From a checkpoint of a small mixture-of-experts model trained on Wikipedia.
Size: width 160, vocabulary 4096.
Experts: 4 picks a token, a softmax router.
Training: a variant of Adam for the experts, 5859 steps.
Below are experts of layer 6 (counted from 0) of a mixture-of-experts language model. Rows are named router (the router's row for the expert), gate (a neuron's input weights, with its number), up (a neuron's input weights, with its number), down (a neuron's output weights, with its number) and show model dimensions 0-159. Each number is 500 + 25 x the weight over its row's rms, rounded and kept within 0 to 999. Numbers have three digits each.
Before each expert's rows: "gets" lists some tokens that make up at least twice as much of what it gets as of all text; "comes before" lists some tokens at least twice as common just after its tokens as in all text. This comes from a sample of Wikipedia text that the model never trained on. Tokens count by the router's weight.

# expert 153
gets: "–", " ", "20", "19", "-", " June"
comes before: "20", "19", ",", " ", "18", "17"
router:502473509492509484478525526506468502489482548515481523461504498519520501511452538504540501479531526538478475472485498501528489455546504488497486474503480491529511478514523509464539497535501497474503505498515538496536465509524512509517499524536533519484483508476508494514505508465491483476538469489492458492456525532490522555511501509480541511479508491512486480523498527550453424527477522521541532488499514474516479469549536528514541504448510479525525493453484480481542486499468526
gate0:489514477477573506484492501492508515496488471516486482464512536534548528499500473495494499488510500539516500493501473552520503530518474485468474560485510449535505483515482473530496501471468481536482475536468482435479491460468526493508489495497476491501487503519506523502475551510532483561478507453509467513442478515492502490522523521484469513513503456498468551505498482499479505508502474477520506517531490535525479486527460478482489530459492502490471486535494534496468535473509460
up0:507504496529455474538488497515491517489505484484521509530466453453477496494519520492494524504509480474494508506528529474496507502479525511546485459536506584446482521480512537519485523481514536483513486478546510550502514508525463496489512524469531529482494488497498483465514455488480531452509503542488511481545514478540470503476488484489527467521502539515544458523500527515546504473483513521513474466476519464457523501491523502524510488537476499478522532475534473511527479495486531
down0:468536483483500468464523501507512497491508502514510526469507512474509438526503501456517488493533479543513486493514456533472477470499515470537460516481484481521503463500492518528481491463476510505496482520476491448506434515509519446510482471447506525509486470512532498465491533495528498491518518480515451500449465471499506505508525544494480477479512519455457549481520545504462515531477509504531490494537505494496459452528506483515497473492491529537508496527482472545487514532505500

# expert 29
gets: " ", "20", "19", "18", "10", "4"
comes before: ".", "0", "%", "2", "10", "1"
router:553464507501502475494466513529464487455515545470474469497520501509465477460548492504562514486505500439504492514544549517505495490511521487490504502518485497449521501460490485511475499489527510553520516515536526551521459482529479527506520500498481505539515534510515523512512462499492489514491510499538454505553515469506492530519451486488488519522513499464508515470517511490530447527458468518472459469526548514494507495494526508508452510494477535499503520481501492496508501508458497
gate0:554493526520534487490469490501486482494493522521505442491500502551514476470501534474499519474542484471549502499504500481486449502463543500474512473548515488464486512480516494508508506522520493549552511527514541488483483520518488461541526506512455489500511507460534478516433491481461515544496501501488520486494461516490493512480472459443537502510508497494530493477488511483476475512488518497475473482500512456500544495479504485520477559516500449468507509481473523510482491450499478
up0:484497486481520497477469604503477527483500522465486500509514501510478522519511485501490496497486468477471466494482509522490492482472499501504511513536482520502508478485487510474504505508519576527498475519454521494454494528511526520483477547502532516490510497488473521528489522500481542482505479543526496474532522482487483469491510551541501496486501520510520485445433517499466526512472545489500501486493511465532504478489580508507494484513542513495534505483500526510467546457532489
down0:487537473519496557516512498480468534500478533531507512507509476507516504491457488528530520524537471451495525511477534512485496460511521510505489551486504485475499489497461494506472529500561514503442497492525510518496513503515545504508493495485529495488483463533509502506560484526527508513477487508500471469493505480520501498524524548500504528505463433499525491514558484507436488450518503556497482491530492514511473500452501479513548484456494533546482482512486484479500508490460485

# expert 60
gets: " to", " not", " into", " would", " can", " on"
comes before: " the", " be", " have", " a", " not", " make"
router:466484524500520459504498473458479464515492473503537485500490521517525509544489478482490477501511476549497490503478520501492491507524516502550500515493506499501530540486540522485501489481489500488518480446543500475528503514471543485475504554521449500545504500462533484541498528508482500474525466520499543463486536480501486558487534476461462456510470484489517474506552506559483471497531491507496469519465456460515527497498506500472487493515466482517496531516476539475475541508476500
gate0:495496516493480492508507485484491517488537517504467519536484489481501525512555498522490471531497500538499508536487507493504503502467475494508502508488495547493541496482510495504497500463528479513489499524506470511478453509466527533427519528488508542469463503486531499485530453493491476473476507501474471503542492446561434486548498510491504543536484489482516503506499512543478522491464538487524519524453495473516515499467478462481563502512506484517515422547496487507506489489512513
up0:497510488520472508537455538529496514482499490512531462501514491492475494496504515502480522450472499503492513501502498513498462500483510505492477496488511471455480533506471530495506504511489502464509477506535507507488542483521473515540466485498493559488552445516467539526504526492546503522495498525551513491486477542463533518418494512529512493468481520540458437499481475457542484482468494499500482488498513518485495481492491481505484455472489566492488522483532482514501491525499560
down0:480537507461499519473511494512517525494543499499482508489497446462523565482537550508506497496483518506565469532523506491488461544473451463537522470506478505460533482506487534487504478471537509521469504469516528458485515486472464462474494533471494527446503522507523447525496477495469518512502527506467513510542499469545479503547465499512494513539465490496524513504479496545487515500492515486515510468477500533490502500502485528526514464497502471483512483497474509506526509531534524

# expert 33
gets: "19", " June", " March", " May", " August", "20"
comes before: " ", ",", "\n", ":", "19", ")"
router:480467509475504507492492498485539469557503484520492531496513522493529534426520542471507510471483537495539487495482511483514525493487552480495545515518515523526467540457475470480529527517502544489486524516534509548511508471489540513492498542496508491502502553500495520466461492475486484506484520496512471485465460529515505471534495494515537508478533494495506433478475462480496482479478519528514522527512483441463472494547518514520531487487538510510521514514479519533490473482505496
gate0:517488499518509490514483443519532513549512477495505510499509521485498498491464441484487515513523496539526498533536511491491566481500490490513513528534503487524488450490514553504511485519539522520513473534520509523472461498497504502515484491472441506542501480537468511529496547476501535517480497483529561460483515537524527487514500497430496498510512484489529475542498453457509533509514495472465515555505501509506497475517547516468498491506516498472465493507508524511478470540486476
up0:542476505491480511518499480521535499513543491482494511520500533508505473478472484530483491492521502546497485496530488465531546455475491478503522532506528510511527479500513559513516509512516530524486500544536501542488483473493477492491491509480471494508474460549475502557474530490498526524510468500512504496477492505524526493524514468426509475542514455495520485548495413462473507480510528513494532532483509496505498506509520545536531526511515482482497538521484523511518458527478463
down0:498449533488542488507510499509514569502485489509503510499490482512527498519530481481502551535490488511507467513546540515473510488497461500483498483509538510484483529545495457472512528455493501527507489507472492496465468474510511508516525481474508501533493466491507563497506508511504463581542502496467518495556494497490474491506489471505461477500464507503537484541496522480496501471516530491523488471531491522531480455543507534564518476515466498515515515502477469513459482492485458

# expert 66
gets: " |", ".", ";", "}", ")", " –"
comes before: " ", ":", "|", "\n", " (", " |\n"
router:467462448487495469485512449466498490540488463476506510541530531494491501534497502511484489491456540490515469524467489470507531517498492533478471520502527519495508434469479494515540521521498524490453521516460526522473536463477483533473495496540509520469483499488475494461469479495523490513543493500465539519502503521486483464498483454503508515485507510510470482482486526477475487441506465472464541548467491485470552520481471484489514483534507481509465491500518480487485480504474530
gate0:480487471489527539505490491487543502515497483517504475520489487482500513475535508456524529520486488489510447495467490521521518554465482495468492495493513520476489529491493496491489504516539524510483498519522519517482548532497571521455520551474508550450534504476497519543486457497561474487491545479508502524482479488504526524464543491469528474465481485448463466434507527510482451518503486497502513478482468496469510523488502506499481503499473541513498494477526487527487487523473497
up0:513512470504453490504513503514467486458532530515475508503476521520539515512515476511518487469495520539509537529528523485480476478501503496499521485474497493536489501500541484491487503473482495481536513471461511528510490443517456473516477476500513521583483477566483474487504524474460518530520474529490516496525501489504471494543466521511459516522501523505544525492498510519485563544477526516487486519481566496563494486530505517529487505509505473470514494473499528501513515468546495
down0:494550502497484479525475500560528518537490462527491442526570437459513519514491540466509479513481508493538522524509492503470510521460530477526534450515484508520515513513503491503534520478548512546462489496481505500440486485498489480508501565510461523452485509524483521489474531467504459507531529531507507512456463513504529481491509489544473502499502533470493498461500526471480492504500505520498491499520473496492482504470489513510506492490461512527507510535505501498465496502527465

# expert 166
gets: "s", "es", "ers", "ies", "ions", "ents"
comes before: ",", " of", " and", ".", " in", " were"
router:521488462474547504531507556467473542551508485445487497506508487521507541461523518493451541481480483475481458551486452509464469519511447470512480464464494497487523522510489493511495504496516472478509474486483563527444466463500487504479523531492513533465487517486512485468519499518501480501492511533498471477491499479515508538535467498537487491491445503529491478501502511494550471496513522490499482492466511483482534484510501508509484497528448522517512531529482513488489509459475493
gate0:459474483473495567466498489500505518490449481512483510473518519508478523454495503553484563465477455533491471495503509486539460535489545477481506487479534483515519535509506497496530526516493529481538484514471476469499469469491511555485479511508553509493474499525513534492530502509506521515494514491499523476484494486478467561529512528545488471512460449500477519474481508492475533528475487496506483483538527524489500460510510483483508512498499540522456474499476496490484507523550482
up0:503528493529468507520484509507476479504488493510450511519498447540462503463516551472512486542501513493519496501496452486478476473518510548499471570539479519512472458472501535526514473497511424469498480548507490522497501577532481439541510517504476480505502455517467484498501498501508462488510515485519478521500477504545504462488508490479513519459521510514479475501477510494536497479511487483469522521460486464480525511469484515507512530494493497480539511500510465514488517497464507
down0:489507478477521496486531482483500521439504516527513442519514510491449509522507487520511499477527516500531501496538558539533459517462525463505488501481532479500479514505502518482449506548475503558495494449547513495461501482497422508448494506503491519474477489482491519525488515495497534523481513530498509517486518497519500505505519499458484481532441471528482473502500504533468508498509496459504484529531518531470505465545503502454473507529533468515473514492498513482496454490479494

# expert 138
gets: " |", ";", ":", " —", "%;", "',"
comes before: " ", " —", " A", " B", " N", " G"
router:503487525490449504504492491466505510484517493544478522489508503495463462539465499481469510495481515523463471474514450489522506479504526527475446464527449531529501501487511497489509521535516472453537474520503501515502505507500491499474501519533498494513511535503519519466451464483477497541474498529477510489517465545518483498494457463511512478455510489515482452534476466462535522499534559476515541497491500517492484461486460514536529463487516474473502479496483518495522547465541511
gate0:546540491474507482471466537485508513514522542501488495533499503499511519494544501446504477494524508491499458504510574520476486515481507499509484553499493500509538495453522531466550528480508505461507524505513477498498478477502527506526516518498493540516524501514484484520476482523536486508532479482494442560531484494528527471528496517473480481495504498495459491451508486501480527519406511501480511517510491482512539525522482482524441504481542508525467519499534496500479473478505520
up0:517536498461482444466464527489531509491494518527489494500519509491492506511538475447490490520487519466484484480530540514457515502487511510506478489519492535521499465471531474462508516495517488449519519526500488503524518491508552494518528480503511509533529485520477479507506497550542539482539467484487465520544480508547497450500497495475491489494516521489472494437502492490502533537479501473501515516542492529512502466508474484503428478495555485497450456507524462491464513475521499
down0:493508469487469470500542499490495521495503554477499506468504512526514471474492531450485496526516456529499528455519495435490487462511510487468517515492483495500547470488526524447493513464487511501492508527460440472527502513487550504501535500521512517515519526463486478511464504548435485517541504505470459460525475503494506463505506501491511487501518530499510485529547526487472528532534496494512517519486522492519489538472519494488490537490506518487547473452542534477511494511530491

# expert 189
gets: " of", " by", " for", " from", " with", " to"
comes before: " the", " a", " his", " its", " their", " an"
router:525501496529528498486451499533464472506512529468536517460524506498526462533525445521526470510534429491484515486499527578522523530501491463518487509450499490479489502496473500489458493513462501508496513481503475515517488478523496536526505493501509488518521464508529492490531480496514441505512485518506525458504507507516517499494518545485477489526509503498512512512487532499490493530518501508523493511466501518504560514557521552504495552460465530502512517528546532478506466535467475
gate0:482522437479475553527472507525494520446505499522516498499488491466505514478540506518494520499486489485518468494536511532538502466517477516468485539471494480523488480478506534454454546482521479481518481508494527479508519454496507543490475485486531497515503492520495541531477565503526511496483466489508485511502484516467515513486487503518511524519451452460454497436520484530473505482459502514498467482500546517495479447486519501484531503488535501503465487508525480539518504492550510
up0:479530503483474503523506496487527515502528496485476483529494465522498521472456522482475501502467545514533505503514486467463498512467541531487526450535467479505493505521526521567506515470547476496528471494544533473473493522464467477474526469475462488492512513497491471499504445463474527484489517504522503505491476537533497513519467458472517489476496524534513483550532479515539467478459500497462511487494482466478478541469526486505487527499487446487534492493465478523509468481475515
down0:488531489496544437466518501468528494518518511465508474521507510493503476528521527497481513505545521479443487472500489514482482534463514464518511499521526518469540513493501496507512524583488488542490502497542450481517479533478517485500531506537482532553504501480511461487492488475449488518504524516494479466482527518544513522531498499448490481531506503507489538528509505523508474501502503505522517473526517481466515511496479541505474509561500449483529491492485486500448471535472509

# expert 53
gets: " |", ";", " live", " —;", "hed", "ography"
comes before: " ", " \"", " S", " Title", " N", " No"
router:454498458491494488520529474479501505470502461545464526533483531528477481564482492516483531507448498497468534516465469488483530485498508515479477478532463540536495462522478496487481562482466505488523459524502518505474501494508490474499502504510511523499489512549495519486510519461512486522517501499495524507478523530544472477517492462519498469517532460495464492532506487504451502499522514456474529531526490492567510510505475487524527485506435467509501538470473521495533495485519518
gate0:497479511489497495495507500518497547526461513529534520475561532519491500503490504548475490505487509489475547490503492463472502478471492511487501504514463488509466506480490474527565505498492490456546511490500494493514455484474532473497479506527498425513501521484547490424498493553489492487481466485491484503486490489523475475507502505453535487497537486495534513523487528516536502509512482500538477484546509524526525480517495457460546538481510482509474488560479491508556517491504519
up0:480477495491509511479530506494544496475521452473466518507468502511461486502521513468512510496521515528515468555497514489524515524513464493486506512506506544483465475521541510513504529492528501536452533502451476494559519553483477488508517468507489514488534492547485480542486465473482521518482495552498521491567488494484490531512509475500485489495485541469509462485505488496480503508512505502510485536486482484477514493504509505545495466557469492460550475443531478480500501516478561
down0:437500495530520433503485508508500509482486516500495494512507471530556478500529503456504517489485481440509494518526524519489512477478473451479495489514479509475508513591513499487493529530507506575478525488489525479504492483514535491494488511501486513508516495513484500527509551468529497478520515514544524496512522490531482505510502532537480521507510513495463503473496523488476488509464463487472504526535491476492518487517498514536515508584548509475538487480448529472509505483520468

# expert 19
gets: " of", " in", " with", " on", " for", " at"
comes before: " the", " a", " his", " their", " her", " its"
router:491497519514531453499520486486484496531526527484520533492531506524511488517500466485520460483551445522465494516473529519509495524516509469569462532498542532452509513483467516518502508537458517504474516489492485522495472504498520460523516533499474526469505461522499525476537487473486475505549494543550511490476508474511487482485496531502476473524543518530473488507498509458503516511548539505493517515484488494528525527523506489509516494506443530519523505500490572478494478479472540
gate0:495469501452496500500500508462496502528499493495533514477514524494432485524528532509477503469506436469475501498490529526510498481528463484525501492490512510465496512502496517478522445521511488493451504503462451512494466487481520500515481524527485542472472494534517529524438515525460471446539486508504459515505553483488507484498529526485515520495528489545468481446471518459484524562502498496464498493527522473527501496538495517495537509507517506504536459517505463493520481520489515
up0:521513492565555483490519517506469501511520536523530496510520484491506513506498511536498478533522529518511502498514490498531520488485447475506443504511480489480494474565495458497509516505485523514488510496518495501482489500525480456525523474487480520515501487473485492462525543557480500558515496481491502564552519525506519435519482539506514523452498503515494488514512464505530487487529466516492477478478558544499529480526509478479452480504476485479520544484526508513488543506480482
down0:504495526471531492525529502504470514510531519527496491478477521468474490509482491496517488477466486486476483562509479492508518498496528551546504504503508535518459544478497523490493478471482473507505477489429503495488519467541515503492487486555505529480525534499473482504504510445507571473507489498484500520507438542439484494445520484529522479520466461511492493508513515480472522498501548499505526511483434464508503497530465557488511497483489523497521499486485498499501492507529461

# expert 132
gets: ",", " |", "'s", " (", " and", "\""
comes before: " ", "|", " a", " N", " S", " K"
router:516512516518504476475523469485518509497487477528473534508472499493497515534463507516469475503525461463471472505448472496497530523483475559497464497527466541481475466506508520497521522543484475514537503542486519477475535512485517475517453543525462527467501480486497483503504478495517498502519482507507532494458524496439485494509472482491530456450510520522464451479501499510489463458516490514467496485511479446522522515485487441479502476508459497542472507496498465514525501481526536
gate0:486449499462511521462497474463493492529447470480506515513510526520490520501435519528495498469528523517494472482483467433458492485530509507450528436518501523506519481503522492496527471510507493493509533485493483517537485514528544494496536497528498451506495539475511497451513466516477544506480502496453521502475467487532470520556527479513523490474531512488478512476485499477511531503496540553485518522531475504490463513519497473508480488534514463527500503490468487485494504484526464
up0:515553476535548465463472492530500509484446558499539502513489499534519461519496499473503472485501488518520488500552476533464502523507514505525450544501501465510486501508524482520487481521487485499522506517504500480532456459488529461545485540500483500487513465484520510500488512471536477510514492488519492521471458481503536502487480523459509491513496525495481477494526525557479415547492490482518508508531510509511514527526497489517488552447493527476493510506485513540468529502486501
down0:539449516471474501520531467496471467481548490536459492511484521496487509516507503522456462494492535467483500519486504493539497502520516542531513464512505545467478484491469488476475504493460535473501535479521500509485555521524421532550487485516508470518507526510508461498548504503481494507463486532518507521506493524510464485513429465486501501492479480496506509502524461447529511477508460517486505451490483524473508492480477507470483501522512499494467514503494494516533458453511496

# expert 116
gets: "\n", ")\n", "′", "°", ".", "-"
comes before: "-", "|", " /", " Born", "51", "41"
router:522478455461492520475502497546468494491485524488513437519488521454474477480555470454487487470502492445542475458539543490522492531493515454486522482522502513512518504531515494504508472516498488510470506505496535506518515525469502545496447512520474504525432528522487480510460526481527498495503503539483466514492501512503467527480474476467505514503527475480490499452493504534500527527531516478474521528517524510513477496501537551530455548478495509503482503497484505530483491520464485
gate0:506476511482442518486503512494455537493476513474517533485486508492507504451504460531458514491510489526494510500454487518514458489525510479464495550491480488499496480474527480473507520496459486470504524537484457499503529516508520489489489497484551532510534467462537521525479499552525493535504547543527493483461501484481503535493509494546489524535512469506507471493490467497549481508485496542493487439506507492511511526513494478507501497514505515500519499482503505490508525499544609
up0:540520477521500457494517439514512461515531485500482482538532502500519509498518534492483495531469523506520513502512497482494508527483531503540521446516537536525499513539473535519471484495549528554496514459517531483500488483490503542524515487506509471516478541521480486487516499445478477465544465474460507519523517497512508469509473519456508499464463516497516513513515504499461532497525531448495507582475516538503487476476485502511511468494499492520483512512497492539499450526482472
down0:495521571507531463545467519494494520486521476535513496437512503495494536522514515524480497516494530519515518505431538481484548466429548507464532514523528513507487483529502500516515515483478531543500502458533482517539487520519439485493498523474483494489514504502492513481497521535488561521487534487506528485509530497511513507483523534504506498549459494508476494502502515516470529506475479489522529484524455509503488499526523456505477508474532513472522504512477505447526482481507490

# expert 41
gets: "|", "\n", "-", " |", ")\n", ".\n"
comes before: " ", "-", " Total", " Party", " Preceded", " No"
router:458510523459524513488487521497544493522480538490514485500491514519524462507505505468481500537486523521491488495539539512487477474472459506506486523485525494532527484536552489524482484525475479488480471507485473465517485485493543441521481497502489520506525485513490501549499517495525524463503477505489476515488490534506497491506520569444551494514499472525463510507482533535460531527510530457535534541512493529517501504514507528526496486517511527432534453485509445489497532522500504
gate0:518550524498459516517497524440471504526511507537505514487521493428481488509487506503487494509506501496516521494521502531498479498484493532536508510460527484509478525500513509518460496508481487495521485515507502509503524487458509486518485490488485451476520479486525538467487486483477520474494456469499557497497471506448508532471498509540494495520504494531504501523499525484509504468458522500516506483399528488487515553461498536503549517497502511485530492572507566517511499518507544
up0:526496473488521477496502496546510548492497485462502475524485470562493515482519509521501484480538480486494474512472477466498489513514505480484477505523449527493519487497485522468539507470521540488484539458507512513492479528558479526466510514500513559477500468518518505524502491554526472527524542532511489475488534495546503462500496493496485514462497494476503481445511463495506494536519512516474498515550481483498511487542495472507488487470523525544467531472546442463514485461501479
down0:487512486505508529489505478498501520509514501471498514518496507493453534473524549482502466490472489486573519484486502509557502512468501514527553466482469491448512509516506497465456507504530577474513541489539512532465525492504499525514530483409488524467496484471471531508506504508510490464512478493552508507495497512470524512466442489492526500496477512528481465508516475521527491506510500529484499450484482508498507468481520489488503490486468470508526485479489477493547476477530520

# expert 94
gets: "est", "10", "3", "20", "2", "12"
comes before: " |", "–", "0", ";", ",", "',"
router:497480531509498511493528506480496516478485482497461566491570509482487523509518546519527500556527497496484483495489502465450507496525543496489438489503472523521516477508478506492520498496545496445503521474478464496504451547517480515485501474553502492487499518503489482514507480505510491492535520501488535560522530499515484531514440472518484482497488556529506436489512465455502478440489495486481503502531489488478486511487525473487512487492550484517505532490515483527491499513526528
gate0:525551499537473554484514562470486498489496462493511531484519532549503524505494487549499498540474534530502499504462510544526483490526546513496517496527507517503520507512501480499503539446531495502495482520464496529482469476446479494503484524491448486476486520514480469499481509509501506482538528462512514493499478520487464477529477544499539485497507479493514498492491480473487478520515473515480588494528500514459477479478494501507548482548499502513487509551493533516496513544472502
up0:513516517518472568484498495507499494507450484499537526538490496496448536466477492538499513531528485540507499501479514467487495500483510545507489474532508499509503527476531508486506508516512480500470503502485465553461506497508520511561533512471499478499465485509504522478500485497468499497470500511507555537531534526509510539471489490510552498406511518459496495511519491431490492482500473536469505495476491505500530549477477469493532493559508514488509480480511515523480471526509510
down0:487513520465537500566504506496521468468485462493505444482503495458510494504486493486483469511555505480494483531484503465517484547480518534516489507490478509485459489497509530501492475507491483505535483492479484461510499522493479451540514490519487508423494492480497506510456517504526487455544520510537459505500485495527495499497508514516545469531473490469499503450476491579507553490481537504506540509454503472485503500523510506504480467510497490477527484495503519524490527455502438

# expert 7
gets: "=", "-", "\n", "\n\n", ".\n", ")\n"
comes before: "-", " List", "|", " The", " \"", " N"
router:515476517533512519485532529522493534510501511532513526487517515491501515512487488487483550453466524557476482495535538493506555495514493517491509514527473471494478522529489492520465467492507488507511469523480486466520488461546510489519505465526530531487500548488545471486512539496495532483486510490487472503508472500512505490492517503465488492480556516524471517513502452488501537493468497475501487529464531456534556491477471509481489524499513483562480540456478551518457536502460504
gate0:456527483484465523541510484538496494519501510535517487536525532471519532483474461514527510510468508481524549516530516554484454531506512515547523469458514469498506515533476517505486499503472512477518482507522548487527522532487518505438514506491492470478537504534519488533513479495487520501509523485504478495477509498557510487441474554494531500466510517492496489486498433483488452503459516484541475538500518463493496511503532519479511494494467495498485499523452507496492485531471535
up0:513496539511487476506490496476532470457546469499502538516516468520481513476555526507525494481514452501521498522455469508541550494497520501482480498523511529474474466483526508452497520473536509519456513506529511537460521487504471512515482536473474511540479488517465532463530474497504513525507471525531538466539531496484468514519472466479527507560514494510529487480529525526532499514520464532481525470507491481494526496543516488477512482499507497476521491473553515487534481472531492
down0:507499531526493474515513525551519482482509490493512483514530486523500518512534518504443468500464497468462510521489531474525486479510475509491515538445517455504512492499482528484542556502520463532450495481478520498498460535534495540495461517524478468470505471536502534517521503489459475531518486524503533501506552462502489489476504518519514511480504506540502513534515549545466514472567511505532528485508500508479514555510517492474511496504471497516503524474494504537517478442515499

# expert 113
gets: " ", "–", "20", "ter", "tern", "19"
comes before: "19", "20", "18", "17", "15", "16"
router:508558477510508454466499505543495468505492549506493438497481534514516532507487529515490487516531504505510506521504511511530540510495509474482527485503505485496535529491498486485479478479529542543459512504486532475494497540439498466505501483503504504481466517534543522485477512512519440532487522459484522475451484485511525468486485484494500517510475469487535479522524509515489484497511545478516516572524548515516525502556524493487478521473518491526461509522475519453503494456485476
gate0:522510528508527497475529512495484508482506538506489498523459486542489515539498480498511501470539495521490516490468496550516507506524490481540484542549437484460532457505506489551473493506474549526506495489485507537536500523473516500532492553500489502511521490500482498505488505528530510527485508504513467488485518484456463508538463522443453500485418525491513440523510460525508478479513502521474515477515474485505561490525534511494501474489488483520482504507477494501506546492526487
up0:547502526501570490477540512521475505513471545527470462525472525495461488482472472451491505499528522508479514509476545472532508486535491478531500524543479464523518474517532496539471492514508514535487521519497507548534493514519516512551477510479505497562517516524500475510463520502524471508488462500495473500475537492489480542538491524457478515488471531494497458504526490519534480485504454515484489486525456526462524515513516520512492502520487484518463471520472480501484524471510465
down0:504459501497453501526484504480539539488477542488486473482470451516508558471494516475493532457477503540454471477473465517510513467508500517426474488502493518471519513479479533493530469493542544489501491506487470485525530516485497507473529521509514525523471482513445472491543496552502485465484518480456504503512508486521529533528506517465476501477548496526493483494533457494559517496521511459500535474479514483509503525487523499508485524509512455489493515474533492534510494493516512

# expert 143
gets: ")", " |", "\"", "),", ",", " –"
comes before: " ", " |", " is", " |\n", " (", " and"
router:537523512506534514491506491466523470488486490499506524474487530489494473536478549556480482476474545491494453525477464486495536474489503538481458505497472543503468496454469494511503513514489526470521520542479500476465509486478492507485467493501543500477526511483534475470483520452538521491508516563470492520492478518486514447477500471550523453461514511524468499530473477493544474486487474495472507487482527461504493508474500478493512468462518484510459519549479488518500532478509505
gate0:489498514539501529477534481505473560512517499496513535539487517556486489504498479503484511507488501544489509447479503492561493528463505470501479522511514505520485496521449513512525512524536525500502468504500479478495545501528548513450437442508481534490470526499510518503483512527544447513509494514475494503483517525564523478510525501533520502489449479515504500534480486511494514471518526485509499487534502466529472503490521472508546526520546522492485497511474492467508533491486447
up0:510504485506504521516480513488512487484500545544461480479442535542513492504550485474498507471489503510511491499479537481510470495515553462464492509549496503494475531441531465519525553493480503495516537526488476509491484458522484474485476508489490516551528484535505494524473506531479478541466487460514507497519522478493485525486533489513467476498545464515482549513521470468521481505485465492501478491497493494495528508463483531506455469505455554510535500467527522525497539460494505
down0:518528533513486485499491514476510485493536515486498501494521501511468512493519485499455492492541506486514546493528498491457522516547454515533451510499464536549523474525535505499464489497493534496509520505531533563504467521483476511469479512497500506546486555516471506521515462520473490490551476508561501485493504505520441510524549517534515525508525487519483469504490512443532489526502458513515508524475521482524466497525505490513505542506507483517535526462502480465550490467493516

# expert 5
gets: "0", "1", "2", "3", "–", "4"
comes before: " |", ".", "–", ";", " |\n", "0"
router:503488531472477478494517524502450499470501530495500510479489447489524485472527506480540518520502512456600484499542509503530485492508506486515489486475494484478486469507507475493469493516489486504479493486491512555530494526508431510485494480513517530531473515522488483495523487486477520511496511486514488520531527519511508532505415470507478511517469475534522490539485501501513423491516499571476504465474520519474470491500510550508522505465496515453524508496508482490497477490469518
gate0:463493496491479465556532585511486488477490531485502480494513458498500476536508520493539525467508499486549496478571554491499477515492449485497500511517485502483463502522511518479463529499518512463509519503497525491498506495470490471530533492499501520503485503477479457494495515504488499464503471473489542505548476501489513506434462493472447514494486525529527526498512478485467473489471482469504515500527509480471505510481515556491541545519518474466499483469532526477483506524466508
up0:534507486487510530471462435514510510512506485492482513537488511524483508473500483525499482564486488497455470514441475519495499504519533512505477523517520488528532499491495511541544538524485503541488488492484473500491479502493501524490457520495523465485517477485486552503514468509547505512500545554508478495462530485492486483519540526534516511496495524414481475485546529494513507467501509529485530501476501485561464488509488462510488471497479526497516528509476461511479511527546519
down0:470500540477484453511466509473487497488531508483513490493537449483469499477512443502497460495486468422486500507493511530472488504515513476530504508523467494539509450476512494462516479516496489513537498505497504533490502529512484482488457541532465469505477522508523457465481491481497498511464492482483489484513488512515466514523469528529491499467505508528534497488491497505529473499480487559473491460445501464534541484495481564504495499494530462489491504456535479516477465467537485

# expert 137
gets: "\n", "|", ")\n", ".\n\n", ".\n", "."
comes before: "-", " ", "==", "===", "The", " The"
router:480543511514499496493515521508522527549504526493506466504477523495540467508450464469497520525518482486497526465533476486482462450478465492469510505489526509520508519510533509527459478515510503482492472494504454450491493498498504479529517445535501508486541499486531458517484514461530506491500509524488465509457479535487501496473475504498525549485493514488501511504440501534468485539497517480529553506486475487524513531471482530545475475459452500475471458548501486494471519531516520
gate0:480490489446467482526457493562499515503489476512500488527554487512501502452540488485518487503530462512482524538509461494437468517499518506504516509449539535494489467511497492476478498457523486523471513463489471517529457533516510512497535496485530505503505509476573523476510475481487483491522498501490469464525487486445471458518495507527530533495490523523535474519484539504537531489496493524496485476524503505512534511460456457524505461487486509487516510541477522482507479500478498
up0:526494509498491518520530521458516513471520500485450497510470521489473477492539497495471473496520497491503534477543498502533502478503506443501518505467522546517485525513521464520512542523475498504507453519544492472517521463490523459478515457505510507512456514519514494468503524518501486489508474502495490486484465497492519513497521550558481471516492513487488509485482513483533505465513431478488518505529546533521503449506457478503433512481519542458523555551479505528522494519485493
down0:483513498445513508528477519488501496488495488501498482501504490537498513454529495514543544463515511477513546508472436538520497501477506513483479472495520509460480489515511531500523523498558526451484506479451520485524477514507466466499546512499456504503485499531491510448479498494469486485481476491539525474486552501484486503526491497514459520500514498524559499476539509458502520526516512526478495540481528483500519536506502533487449461536521502498460514451516519561503488501507527